Experts of a small language model: 96 SwiGLU neurons an expert.
Below are experts of layer 6 (counted from 0) of a mixture-of-experts language model. Rows are named router (the router's row for the expert), gate (a neuron's input weights, with its number), up (a neuron's input weights, with its number) and show model dimensions 0-223. Each number is 128 + 32 x the weight over its row's rms, rounded and kept within 0 to 255. Numbers have three digits each.
After each expert's rows: a language model's description of what the expert responds to. This comes from a sample of Wikipedia text that the model never trained on.

# expert 7
router:127177109091081179126195149170142126120084109106154174125196176165075117122153144127063133156093160126123128093164101138090104106185155054108134165117111138115156083174133117124142147123165147129120133185119154117132101091169175076164157125133132084061090100131132203080102163108127093105137194113178154149090098100152113119148084181107148123076171156103137104094102075112175098092170124142172120096080086133173148089150169123091153106192147129079130103101120152199116181162098093096104105185136134107086121155115120171134159075106130174112158073129135074153127092127099044140135088088146124115141160112158133152140165105164151095119122109134122146134155081133120084097177
gate0:096110204110115167113040097061155118100107171153117117095126069136120089160146150046172108112142171126165147110125124115117117139211146103143106145140107147124088127120121177168071094180221154177163118086149145143159084103143107127119205121143158136107166135174123164161115130105109150093123156156169179068127082108105150147150101069191108118150136157121156110117125186129124134139174148111153122121107140114096129096131115107104148093143111132126112115102133147158165161132187114070109109150177140158111111164150147132143129106117150104129194112093147106125100133154112129105128106120126171172093072152104174187153133123185081076132138156189100155141183072198044174101099
up0:146128109133148167113131145158124179110127132135141131090092161146174120134109150137126159132117179124120076124123138126102126050151124180160106113180084126167152123180165139095100104095147159142192104157106109094135108087148145151135103067127170130110146065125050168115152106174114159099122072099189150098153125097152130111146159061175059159108217084111130130163132104113124089069136078085085120122084062143135162113109236187125146115104170104140106160085116122096197090158122134165111150118096154117134071143171160112151155124140159126122131095119106092101128156127138075075127177083087104194150073107152167113147165086086161127128136092080116143116127174139127136126065
gate1:138101130110172155090146193146106087164077127096148182100101158101117149155148169103135114120101047119116129122144154120147088137133175139154149098181117158154116090092119196072153113136143131132153167141117224107132106121143176106151071132080126150133127131098129089134126113125134073122110155072092135070144078117130213092138136142145193139154145097178164115130120168105144130115089191136131127170123111134122111121130165140221093069178125103075056107188172151096148135148105120135151117161125080113114086168119142138151165166102194147150113125146136125088109113109061129146159128049103176120138127164115137171114095148104091087102122179198148077080182132120098139121074
up1:106127155112113149142073095094133154160135153159125106148146130172156143180144178156186110084128154135156076105129103166193165154163160091084158162088153165158119101092080094168111129027171179143126109071132160120056140114121083162126178179136134129112121153093145162134149125110150157114119155104183155127125093166084139132133163140096068178092151092146142172090063163124048151109108096151124104167201152112135171138114119143152109104132129152187118160154168093057136156089113148177133103101143161175119113179077175097130081096100138120125098102137098100123126153095101103190153123151125151078125094130054110097154099169090126119146138143115140221120171160140133133138107
gate2:109117150140177144132133108112112120095130099098111074079171087091118108144082100161161130130174133129074141091101094164128146174092128154144145115194206156190147135147115172080163092151122117079121164182094066065064081071148117114119127104131120152137120146098168172120107096143131089143189137138165159140094132169181108133145127077185064125107119146093146071119084102171167189150085181101112119158162172159131164159151151148122106085091157107153141130125147147166124151089099075106130177203143100142110128115046111123035152100115112165115108093063082081156134170070107126110162127093112168151170106127105133110134139107160128129114074146130118130084124122118146103127179
up2:160078075104138153169107113166167151167107155182171140157136140068121155153179162128146148194098125120133113117128088166088134111196150088103121093160132108131125090109153110119130128161148160181126136125149092082111160142111154121152157076146087169047144109074122146184161131062137132169117129067169169124170156089124169119155130094172150065132189113141146153170138096141121145122111099104144205177098103179091105172148179047099166143071139119088071152088161094118093110135149146124064172135166155124165115146124120159178101142111127187138124117121185120129176131148149139130191185128097141122183075139163128100112127074099119172134143091172119138113100091123087109114175
What it handles: Song and work titles. Words inside titles of songs, albums, books and films, often in tracklists or discographies: Love, Believe, Night, "Number Eleven".

# expert 3
router:089189114135122167134102145161116043143140121121076147167152122139096123143149096070085108111126150120101115138144121175091120127112166098142138144076113185161125122153017116037121154095159075172124092122110094089106155133089094107119149167120166092146147148131106148110148194147131132100138175105121123129132068135135117151133104127171137123085153136120147192095085150125095090136143136086093116087125134175120170113129153169102163153175180109115157151128096191128085182124113121130151057193113138036084151099144153140138136107131097140095187085131124059136141146096049111095088071097141116119209146134157106129120160165156129102115125189106145153124111086153109189156165
gate0:122157104131106128094162137152129132110074127122107119112093088081122126151073189156121137142064146138089117131163164128105112096094124158140110093159141136152092067140062084125111092079137067132115139140150105105126156164171136107118101186126101172108161090081155179075091157117169077134050115116148077203117108127143102152128182119100138117161123143139126168091143114121141110129151119143127095207181138141134164190181101170129087154119125157142141131132128136157073107141131164125140054158128158130132146123107076191033101100089115121128147134112146133143091144183054139121100144111050139044170112092142139135184147154132142152199100140162122137032135171168110120150141
up0:129151062099060090123114122158110100169113085110169163083161148120177153185119074162109144083107110164102135122094149162109096159132133163105131148156153113113140161124094164109120161182111150116201083162142184107198134100175122178159111127165156109069143127117116111071138142142123170097133128184098201100148102052133116123122147074107082104071181112195124127143094177080138097120200157170137130161142092050107136123108119089118115107076180138134145127196161094099055118156103117125111128123168094089128075130124177067110124127111148058139116141164111172102123075127110135116097133163115122126189152153101120165137134078104099098165110080105102135116114149154151135154090
gate1:120091190141139158099155146121123109133133186139113124073124075143146157115110112045104151142130145073114141127106149169141141160089144130064084133115142118166103141134050136111170050115165087113143161123109131168154065129092125130139126174153141121081149102153099101139182168132112089123156125067154169128113042169108130236114165101154108145065138154096106083149188169161140151142171124102136118163174117125117147108095129119093166126112081056109151183164189173142141171146124153186145155149136146121123160074156130107131144081131096114154089156124131123164132167081163123125104160109108156089205127117105154147087126109096105132148176112182123067170130169099097139158063
up1:158136128116136154170030107123145163133105098142129143099168153107168078109204211100122087168170108117149119132156134105143098102142155149145107129160161148097155093079088198129128123170134140111140173114133128179110099111117096092089136141125093152074129139124104084132125206115108049146141092147153161123133153157184090124123166097150116159107031123119126141095092162129198167106135173104136095121054121116146152099103172164122146111054143097135104120150118159154161138114127181154127065144129123165069107110179113151077059069172142169128118154075125105127114149094120125136096129132125080128167139091121164155161126127096134172169129115196126106139060155064180150152132
gate2:141103108119142135139148097138151071127109078124118199174096076096170131138143177119113111090146087066142126103129111063161179154125149118150099135089112116090126136152107113176100120096165098147154123131135094066123157107123137115118159187093116178138145048111139109153143242106117190158117102136123101159184104094147123143166165103116114110126100057117097168069114101141047142121148114129155153175114157137120135133100102161163072124168100100142133029142144165187132156154154141108139079178145117087091068146141089091121101130127103117095156126166105114139103135174109135199095109172125157095171148180191124099146069154126161119152152170094124111154095140155081170077131
up2:103108177147169151076096124084118130113136103128155024147179060126090097127138101135123126123084143201097123113124116116081113166105111083105071159158128138156054118124158097143070130177183128126136143129137137137097144142180131122114121107037087153100127098182084102040111132155120079180094142180162126185129065117103160185174130149135106085191080108178058111137112170089126123153122129078127173107142153186145101093129131127164158167137099116135111120131097120104089117114132081143152104177142097061115136160112120145104112152174131156031123177127124111141095122128122155126120120091072126138121113124106122164121162135112164124105185142095101121176104097185110113078117
What it handles: Word-final suffix pieces. Final pieces closing names and foreign or English words, often with comma or bracket attached, such as Swan-se-a, financ-ier, Offiziel-le, Rencont-re.

# expert 20
router:113170133095093139109158207117113112133081138152135178199134159155079174138160130147087143191106125119116170128157154177066104066164103093196134109135117115159133117169102126087173130091159159172074129137147102139103139137113112084083147076138148153139065069118121176128087172131085143188147160105099133111133088136126115129087116097127163116050183105100188114118148153167096134128150111102155102093124086141165186136115138131119149177151171139107175115100118171160052154167141125127129106104131152136076098070135158157099126098154097147096157086076100098172114114134099107117152127073150135086156186084160103143156156115140137047183126169129123106146101091206128098143180
gate4:130124089132092143130153133109118155128115143101091117166051075132139163151141151116157137129119192067086120117104098118086173148196135156111173077168174168134145130178155105180182182097148100139080153098133156145085146163115115085146168092114111163117108161071119091133137154060071137148149124140087139127133079138114126119204099112175134153094115125082113148174152125158153157193126152157103068113104107131149136150123110172119163152086119111102116168093187197089107085177138130104143179106122173134174099183193141124134136113151155087125147185096097123144096119153094168074205098123096143156133131146159195181099119145140124155158201163152156145115087168132138112061113
up4:133059165177160144158093130133146090129135117107110148167133104130128088177186128156054114181167178095121125086134101151141183108196118114102121139148156156149151098143107163167181116077164108134180070106153093181168153130130117141109122146106209128128127201105089127102150106177104124148139145110098136124113119135074078112105101110184118143091127181108117118100122159139132144153112150023126108124161128060119160166133146140174132089164121118086085164098133143176098123181148138106161116149121130152120069138125142166145081149160113132113077108167132089183082126116089106166113068182157094099157100157185103141138131123201109107136115086150096179064104193149167174169112
gate5:169142142119101147131134158207124158136108144168181121131127102147148107172087118129123135098200129146144171131098146169089217132114066055186144145164153127119155191098151058159154103162133150114142088075136112112112092110173165174171132068097122108177091122110158104128149136145138102115130129141131140169184072118122123149149095134128115142140116117140193081089118161111117187127167141137141068159132142147116128073159127130151174144095108167117101078096129145154061024088120129134054157157164144144134159187109181080096106113166092121106159119094157066152150187127129142120101131072090181116120118125189142066125162132159068162128102102134126156175136147149110124103131
up5:155125170089051122104115188153134061182109160112171116110140109150120112122148139166128138145164050061129142172116120148097168130164118106183084123172152112114107132194158151095122113120166140036162126124139139119121124099064155125099150104103068112185153107143155132163184145181149058097179158132186150091164115097127167085151132149169133121115132165088125118153167173140114142084147168132081129152122171139157083152119148113160126134148151156128109128081114121103148105091138141094146103129087160066086101097103094103171131120119158089150125137167137174120141137127133183190069141201111181219180116088143156134125131163116172094169128142129057174109173123158162112120150
gate6:110105159149148151129135112128116157149150171150178101160140122132129079138095131182143108104112146119138178150149202178130123151150186099151067184134103059124125150181177154119157140125172098108201150171120163134116173145130100157142126071101168102164115119181165159091144193106146121135190129140089107089122103167160131103080068117147109091139138130096123175190072124120152121130070111099088140144159067197132086127092117124098076137146110178115145135140133133110150132112176173112066097119151096177124101107098134165078034104165123118157110146105186168093119093152135143103122112096059136106179111164104157128146125139139109196099139142167152207149123090076179162115128
up6:135102117113091156142133094143149103132105156134168171126115107070196099068163185128133168098066139100091102127131187153151084133186149111131066150154120166155096175169118186148186127153109073147141165154133182097082096108146092110165107144067183114198099142106131172091088076141178120106116172144191138143096147189133149134131151167111046105175154148087132133105152121140127117170141183123127120106092118107171109159147131161149133171161141143169119142144090090096156188196148131144159111139105153136127145080142163178119145108128094171109099180101128109137191192158111091147125107142128151144134100078138098093050110092112155101103103136145108122112203116110183158084114
What it handles: Plural group nouns. Plural nouns and plural suffixes for groups of people or things, such as members, people, players, provinces, -ers.

# expert 29
router:049131140132132114119168142137076117091129193145166167136162189137113107098137069123081139172096098155133143122129174118065097158153133082140116197069126142142115127151154103103153148121159146110045162179179104141152178124134112126126173115138151118093160102153121149150083122128083138128154115091112134117189151124127142144142115150152153103079153111076124155096143118129130114114136146125126132107139134165177176121177168207075169136116167124131101135118147154141089175143077118168084051099172164103082127134171128151139192138134120113166186122115156042149159141086118092128112100078103141090183157152147113134159108115156170077190159231162090175147109126162168096088162
gate3:156165168059151080086163109185149183118108154102107128098129165150091187137141102068135157118142134060120127119032112126142069161120061076095104084121157203137131120131089081103157097113131103152073121124156103101108120122128079145152067168152124131127153142140123154138169131154127051104108179106117149127112134155104099183119115124175109088171040178151136155174121149061138095136148095137100136145132092104096115149081128084141151099124107141184129108123222141103086161124135066092107132136110101147196075171114114086120117108116153170152104131154118116081167140163148076142132134126102125105140115079167113130101146110148125135160109059113113103071168161079106126095092
up3:112080156136132145139161114112091096153111155192141164192124111093156083150183171104142109159084079174152116148137134090134160083178147145145135129101110108107096099138154120125158136107056133090078154110112123099169102085127139089139123106163114155145148127034101155136139129111093178137145187195094129101143038127115134066148123083118114113157137120149125112131096098174129109097109131129107147094177090096175100102115092096134085071112103132097131150146122097176152153086109141161188075128151194151132139118129168136126145142092082027124182152103178067141098117139091157152094139112113129123122134128077166151152139132098090080183107222147103116187106103111196147089152
gate4:125081121102115107049129136148148138151143186192218185172117172101110144157109089156077094198128183131127157088144115142081153122136157135131163153105099132179078162139130121181182147150125116052142121149179087122164116104115152167106116106156130111072087124106120141139099166099097121102087155124116135135136115188146158142145101099177144074169144144102111172196100134178085141188196055127139093165139101168094154132132128145141205155165116115173153201132119132155078149163138136136165088112145078159088123127148107124159107141196093109185125095148122081156107123101151095165143105130111140140175178117144171125133107076151153116161129144144084159162083108174129122177130
up4:108164143127104150192181131127140173094158155088087099152156122135148170152121086165126153056102123132130094097058127075124122152156111112062191111087122095140110089099109112138113084169159098182080132185085110108123125163095141189108138137077167100105093144094137145081141193128159131170154152140072111160111180163107165112054127107163116120129138138118125139057146109133197090112140131126134124124046088130147088151149107086135104143166028095186101081094165082140101162120177085165069151131133146102135115136135118164192112126108077095121125134130174203141139198141159092124159126160177126115118085143155181141137087137102145138141106127134130133154114185136111124107150
gate5:118120117060114146099156156187152100127161197100138114168120143085130123151121200122149116170052078188150129105114156163158118067059109139107102055183122078154122194125129108173165155113144117134112118168104182167146157141175141094111122168132143107146088151135143146157188134166122113120068178093128098120180148128134131164122155070060141129107096121081124159125053106118147182110172177113161135125140091092137103126148129115204152139097135098104088098070118169087102127184153153132141127145069166105142108118109148131164129135085091168122105119142133171148157137122114135185195141094092131138096087113154084156079165129063112166085086119052096132153158149138156134129119
up5:188081125133132135112165108109106125139149153113119145102169164148170105126128138160127151150086120129119201157127115091074094113152084093099130136134139165128152125175145115114145107123138121085123151116166122156177174108132100128130104129111134149115137091097084106169109155087092049052098095150102081198140147103124134201124140089060141129156128121116163117078164105202138196133120170133120128181078154178157113071188088120098129091146119138108200136137179185078141173090096105153137069087106112079150126107153128106139078166110140133073174172157151151114121126125112134138137129122195117077137125132119152122181125028076202087123083141171107192177119153159144118116122
What it handles: Sentence and section ends. Line breaks, sentence-final periods fused to words (ed., s., 2010.), and == opening section headings like Function or Champions.

# expert 61
router:106189136065095169162166167169105088078063112142083153137155173134058106148152072146058167208111124138151154136159146161088118117157142080162150147122116135138150105202133114115137163152169145140101098142178091149132098169149139089107172152107151091092079070135130128086091143118107132143142179089115147141112085096117136122095121115150147100148137159117133099098121135184126144081144098156140122091108100175143142111165120126093164091177154111098164086091200136162087174191127088135132056201130166121082098118149144143146170151133119195126215093099129075137153121132125104115138127081151140099163176068150091125142162079106114074182167136113127163127123098150091118126164
gate0:157135117117097155081143137161158183082085120145098141133104128133095112092105155112109128113096164126180087169081149185159140126139085117144173100150120114134147105146088150095174105129129147117109130085141038194109106113169156082095151089147095121184120117113158197136099123160116140161153189127101138142164175172148154132066099111142158128175177105116157122069081130148119113074113102176140116154082118156093116064172151148124200070148090161144075141186189123096087116107120132121107124125144123116106129114182196143144094124135200158104193135186156148126171159112138085113122088122101091059117116149151029160115098141162139049112120156115153124151126157138148155113174
up0:087137132139095136130161126120100153134143115162152094163138089083074107134112118132075119132134095109112158086093171167152102120122137160141171080115085113105126090123132116124111056095128155083137200116076121127165151092113136121129115140198117140110082129120116135117074126128158078113152128137111147139147062113110113180149077080204117175180167141147091135111106196126146108161105094139161101128205134120091106168149166193203116119088150148113130091129187102106166101125099168168074148090089102121115118154182132180180140110132152119104145139129103101161150089167123097144104154126134199053105121167168058079149134196170148087121120162121153105061141090035132166110121
gate1:117114067161090125159162099117084158119124109132164092145124115112084093099085128102106079161162028105142159134180096126126160105123119059093123139170083132117154102147124093079101064143178171131119093157152167098126151143175142132155151147134078146069157147083132124110196173117130122165144143205111118143137112123097140124113079134151146139153088148169198177114092132119031202122125102057161148131108162138101079103164152096034154114143100088195135152104153117155068144158151109158151185151139093116099140149131059129145119156164147168120151133102129100173116167200146141121086134124089158126121171110149115177109125115103122107135173116084149140134126099095137134120069
up1:117121182158116123146133114126099116151122170165141145167110165121151108150153155125110128116138116071065152115097127044139141086127159165163155065200125135119131071093118072080154115150146150167131152129140157137184114080189109106110163116177168160124098107125119120155145115136127041177127105177111155031101213112145165098174160067143192108119114098175160114125111119192150103103165100185147136150161170116174083126088167158185141136117089145153092151170136124156152140103161167137121097117080072072128170135133060182173125123150116090169097110131156169128124132076145141128084142153194116120132116131152120131070114094124129088156118104139094085144093138108105062133111
gate2:140122046141096108116152146099087175129146142117156070155123133173144181144150143181154208095051119155103138134162137089094165121080175121129142117151066169193138109122141170097121120119109159125155143109154086108031153108092164089060122095152147137145119138133129142141129091152143113165109159118076090154133191102161086210087065110154112076083115121078066108173110166163109092190105164151105055097157126143087183105167102134185164145117115130163105154121150130157152107098105119091134116096084071136152157117153158114115134133140128105115070136116167114181138120075102150092132110164141197165156169106104165106094112127139122135171122126124161096124105107164104093121174
up2:094113129149141099118149134116110180113120144082150117138110126170156161082135130132087140143176115154063160150118145135106175150105045139147122117115175160078133160110106133141191142121122132167171131130167168052166087163169117119103074141094128124143146089097117058156093166166109134142086130058185100093144153126120072097122180137169110207143159111160124110159064116057113188122136126162076179128111156144093131091056082103098109149108137151004171121140167067105110092135183176090126138115135187149122147078115171131117112152110111144134094107104134105108140146126102110176137099176099153172150136121139120108146203121131112147131064124146150134108146143084108132092089
What it handles: Institution name heads. Head nouns of organization and facility names after a modifier: University, Institute, Council, School District, Film Unit.

# expert 43
router:093143158122172131125181185122149055147117131104122150128155150134120131189163124146086161151129140091109161118172081143106148160119145048085174183125110156181111118149101120101158128125141127172089175120174129091111149093100130036144146166092152153115134128198100163115162112138143121167116153164135188117194074126129112143133096114095172129121153150079113154116166168158069112094177123083172129079133095142183175076149112156106108139186151116184094118117128146148087167134129076113159073136132211070118066132132141143136157140160106171116133119124145047103087121099086114131119099107100093075147156053116172124144146091139122119140104145141094112130081124142090113142221
gate0:151122163136107108136152143201100149140144107175154149117186140130091168098150113123157161110092106145198126123112115133134174132079102139066099165163144115147136097092154168127159168065106112117180107104090141135160089176092117158143047095131099117141166111096136175103125120086110149133153184100150139123192129069107073143148156188144107160072145122067098132147102076104123139189165179148109149149124204145113135114144148099152123113127084142115167117080150127129166157147178141098157163170086126082139104194095146132131073131126115136161183081070204100194123141138128081151152087066160116178133137184112091156092169091160166130154121155063153101138151172115142152096150
up0:110111131177106153141150184168106141136198108083142118115126172163170138095079123113131170143116122134041118168105152104078185078215168095184109124102134070107214122150130184090107168123081116149104148149144156124128102101154143084149123170112144135052127109105147132171124142152132152143101127106115123147123109132193099088189106128108137123114128197138111163120104148101112136141102174122135138108126154170145166136143149125114108132127084105124120197173092159171124149127146118163213133141120113116162085069147078118100120138114095088116069117222140171143158148134141164130211148188118110084171142144167168127167099141095157164081108113102091189149185164131119089140138
gate1:134128113093146172159190139091053112079095109155140126141115129175149100125113185105118121154125064084153114121191143103108131087188097146142148096085127206135137166166154075089111145121132123153127074129105135172182147126128084126122123121095148142202125128165105024157113145145173123089091086173080149070079046095117151139155168158132104133118108137179167149110115144135168147111128127115079115071078133161156144171095119193158135164106122169134112176135126120128124137132147145170121076133088082125127118196145104158174092090154107107147101123092134137145152162146138112156133130167067179187116105080137123154145196107118084168153139142141179124131059159165086098167124
up1:117106115101091083135105127102112146172158127135028181069156096094104178153141164160126159128149146106141098110084098154113152208171153193101106113137114213099147081134169139107164091068070174115112089128123131091120152095056136073052101081110111097127124123096137122127151069091153117125163101080126182102190151150092134097099100146154126072130118107147085128133113124167114167113192144125063146145116121184143159148142143107082092132102122104134107146101147110151127112109167200147128138158117093122120117131122096085078161091105112097101113109091177090128136155159133180175100126102078155146190144089090145157107186109184091133138100144145092127129081104117115108119057
gate2:114125092124152056130124130124130151152121142058136092133104123165060073114109080153147115173136171114155146194133136125074132127138188184118133149116126134115125140092130141112070102090146107155136099105112069120093157099104149089125195137040188133115137176146127082097160135107137125175123119152121159110131150113159071195108146075093135092103109126128125127074147067133184150134091149106110145144155166156139162082147171114101182090179117142139132092139117141126106154131093115140121123177109065148090162095116221117128155124141070136099121132093103109194114110161110068125148110158104156181121088071144093128063174136100096207171163119175103114170094145082123061150166
up2:144135149153177093155153114103148110132123172088134136109085144083119130123092091124133080151168111142180149116121160143083122088056093134145136151107069102108161155125179099122194128115204121118123177174166176126170122133064104078087143103149164122140112188146154177101156106159130136106180132198119136084121117158127090133084097147086117135134140195178168127177148102123111116132116068133158145094129089096157189155098082102080113133160084155123141047174148118100116161140201082114134172079113112114103143131157146180130120107134118127124136220137111148144165157097090082190125139096178146170099144177171141123109143116115137154203189166139125141152088130109073178100140
What it handles: Foreign name syllables. Middle or final syllables of non-English names and words, often vowel-heavy: -ara, -ino, Far-o, Aman-ullah, Babels-berg.

# expert 17
router:086166108119118178113195160114082082176087156114151120162192114187117136113161142117110170162089128085099151135163094121081104100128105068155094134117129126179086095127092067037114205113115162150085131146150154128131162169147151121150117158174121068074066112114120110095097161108172131195176123126086155153138119097171096112118108117188162121118131137100115109105135080089098112144128103150086142082102090216084136146140186131053094139127141098143149125121133134118097135144084063123105122174107104136083097088179102172146102106192092146145136125121183141185182112119077147121083096124115125105140139138101130132135133066108117109184148142108111130137123085101111112044122
gate2:137102118095128099144151104147140091110156145027119115154097141146128132126174123131171065134131118121143113165119077142117185047101123117170119188123142128118118116164114191135109141068105069243090107109151116105141144113107131041087103113151128114140133130119116093154113082134121095135125148060125153168183143096110137116167089181109149085147103140081102122120135122062093148112141114185054108131081128110206127111137160120149151126147140090152153181108063187164132118086138097183149099094120096135091106095127122097153060146158191104141073149166170073097124138145133096109176165166114148142205124081069128133171152156149124161117152119145088132151146115114121100148122
up2:134089151138108111064114129124144173054082141149214110117097133170130119128155132156152123102102060098131119137150070099121120075155107149123169092115135116115139069132182131106171103077131121155161138156132172066089092071100184135112113179113147173154059099128168147094112134158147107146181151163079166061118167156122183127144064113090140078122170080117156060101126146147175132146120092116139146100173115131128101157144148104152150126166124144089153176109096141123130138087149120188172184143096066162099207091141136163120144130130087118095096129128098187095091080107104151128121085138118142151135150129092151196081131131108176133130132125062079124091150127162128105159051
gate3:059143091169131142167140080104143115139095162081109183134170171124132127131164127112148161160158139120161111153164097150136117094119116176154137110093141153081102082207136096145117137103112117125106157090150126121177067099131097140109162098167053102143105097183166150225171094131096089131120130117130108157118106103162117104106085175105201109128176160150129068092151111125150083197146134148062091092110147128100169139141131140152134083108067120102090120132104114114083139193096079141094139131120097123101106037053136059095123140137114120071099098142135145086207164136118129132117151169137153111102107166134109162135129096088120150090130047129154130152120098113117209134096
up3:116087126120099123090168135121094111137131129106154107190138146171113027096158122165156102113077098083128131099184133114105128109105141122137098104179107143081079126112148174156124105090135130088069150123110158164138215147112094109158114105133063125142126124081147166123016121139133092146148111116084110105129095119145191137173126111205150176120073130120094110119187142154082119135105098100104117103100104164174143099130101166093127130110120148149154110106093100125110122147127057105107163164085170137155116122125151116105058080153121097184082104157093083204100160170136148127082127103114179141094139112082175086143123147134164102167156066138102147055189135135147121178174
gate4:115139143117167113105139119118068119150085154133119103171099102078163131185179160129146124092154169123124099156087142123095115159123121095110039128113176097144094119109150149094168158184151143205173088129124160084093143171191120128107120100057148126079137154151113140097138108194120128126143119106133155124119081134156138083160127144138106135082168133141131105130165140103127147135091107103106132110144108090132171107145134068130157159150142103098161064180114097065074074089063173130180117157123089134134122103139146138069160148179095142138129100103159171119119053071074164197179140123105129157205133096153154139106165099107071094147123190181186138132167097066140112102171
up4:153123134161147132087091065179082193132123100132109049151113168166130141140137155160029093072121129156065133088128073128186101102158130127110129067126116092159089121100186096163090064116173085114094140166116104126154099195139048139108156132090118126051140187124118140174128169187192169193092127152150067082154172151129112106117142098121144157130119124104132149148142139143089109156142122126132143137090112115163139093154105160107137132157155099167132113145148142171108121137149088094085147149144107161084149126054165159058091141142169108103156119120102169099139087088150154093152194144144097078114194091134116128125108109117171107106132144119154103184120099148137145085122
What it handles: Determiners and ordinals. Articles, one, ordinals and superlatives after was, is or as in biographies, such as a member, the first, one of.

# expert 32
router:119122105159176132101170133129068132154069127147159121129152151177133152165192113117138168136069160071095224096106133160063087063111154039129143133161132106143109144129115138080129104111135190126130136171124084095110115124156128133105108114169152088103135050140107156076143162082167088157133152153148151140147118155133107120082112149085130112074185096155117124111118108159113119147167114108161125154175072172135127114177159134101138171167147145157155144139116177151077144145166097095114114108200105059111125092119138122105147092101109144112179150121108091147180108116062140140084073038142163103144135118052127122127104095117142121141127192114148157119072055129117083177146
gate0:144105211127143198141202075124090147110138115144115127181101078150121073130121145172160173123117160110115142128121134088108075136162163120141145105130102136119108133132164132149146114039125117199099099111119105132078178161128093094149141147120147092108101140107115045183157172156163147145108093108107126134091117104182118106078072130106167065115136121108063109133117119135058163100122137156143145140139176130105082156174090128167120160105158166108139171119192164097130112147155162087204127106103166073170090144177108166103153108119130092090163082172124128125178137079093118156077147117128106175156133157096115130116110163047119159126121193159121150054075114104159160121142
up0:107049132117087098161106115100123103083084143118125160111084131084163096143147165150088142128131100116152118076159129064104083112173101064101179103124140115172095147130202152083155131157095141076138100206171132165126153120103124093115121151174123150170123108135152129098115148089173186126095146134073109117173107120108136074141140182067104051090158126155126158091126115164129126134158117199125115098152162103166113136042114118123115102122133197170104124158178141072162139136184178181087082116117172100084134107095106107153128149137151078181131124169147119127117084145066115117096168125123187144144135134183126169148159173066111155122130153100090090203106136137118096158136
gate1:163118146172088191102192082149121129127142148136074096072171139103070117142138120129155138103112130100143106106149127143114073159113150092152055096208115126154137101090149164074140113147087121143126110146218101108171148178086120155122093215077062159152126132118155071110108156158132136150177080098109098152113134097128126093128131101119112107124205102156189169135184074113112108171145095149093104088134162080178119136162149104121116112143198100110150099147166147096098130180123129140140130193156070115116099141155121157152108115115075131198147136123110174160139097037187155110140131117149135194104130171130157101164190100127117165115120189118128117130107111158113145134134
up1:141099148096152176212103105142139120192183111134120058114105057150105131135126148163053116138149125116061145156196130115158106132189103129154165101154198171178113175070145125134173190155115184096149147182100103123098165162168207155094193110137164152160120132127128094177122119177085152111133133118138109117161119158099168133127096109143177129136094163196154164118135172123151096140147108169090067158111107197173120158147156139116121145098131123157166160119129174114165113156098104134122081071123106169137197145153098141107177151103095153155076132216121173120184159144101153111129106082120160110100127126150121144141137126135096138135093142072148101102156145169152123141111
gate2:072063156081165141141140096134126144225136156152151113063142177130105123188145105049145101170123161141096136078067130134148171119091135140136146144132086194133107136053158176147144171142139102141103137112115097085113089126115126132099111106115089116040156162113114113125182126134150153090167157159136137138114121179107145114144069102078093095113133168136162147082128087158176124121142123075168092165173161163100193075082112086093108177122099112133115110099126065077095105176087138117117166139090079132109117107072161105166129054182155151130109101171084065093152168082159140122113122121102132125114124155130129161116110155140140162169137116172092103150105082183112138116146
up2:089086171057087126130137132132087103109133092125107087132119085173113153090149139151149141107113103093162111162086081126076128108097210099108042118100061119142181167096153133134154158092124140124088113174170171157113144139203149122095112142133150093130133062089109147095134151121189175189095086182179143128123160138147163108127125162097132117120188095138159073127160154124158083133130188122115183179132152109148084172100103145095119116123193162174121197155105106123147158060130160170096084140167133086134188134148100140122132123133148162109166147125125088143090137113141172148137163097160171077113123144083153155158076112081111130116106148133126128123179151061195109175097
What it handles: Adverbs and articles after verbs. Adverbs, participles and articles right after verbs like was, is, has been, such as successfully, again, well, a, attributed.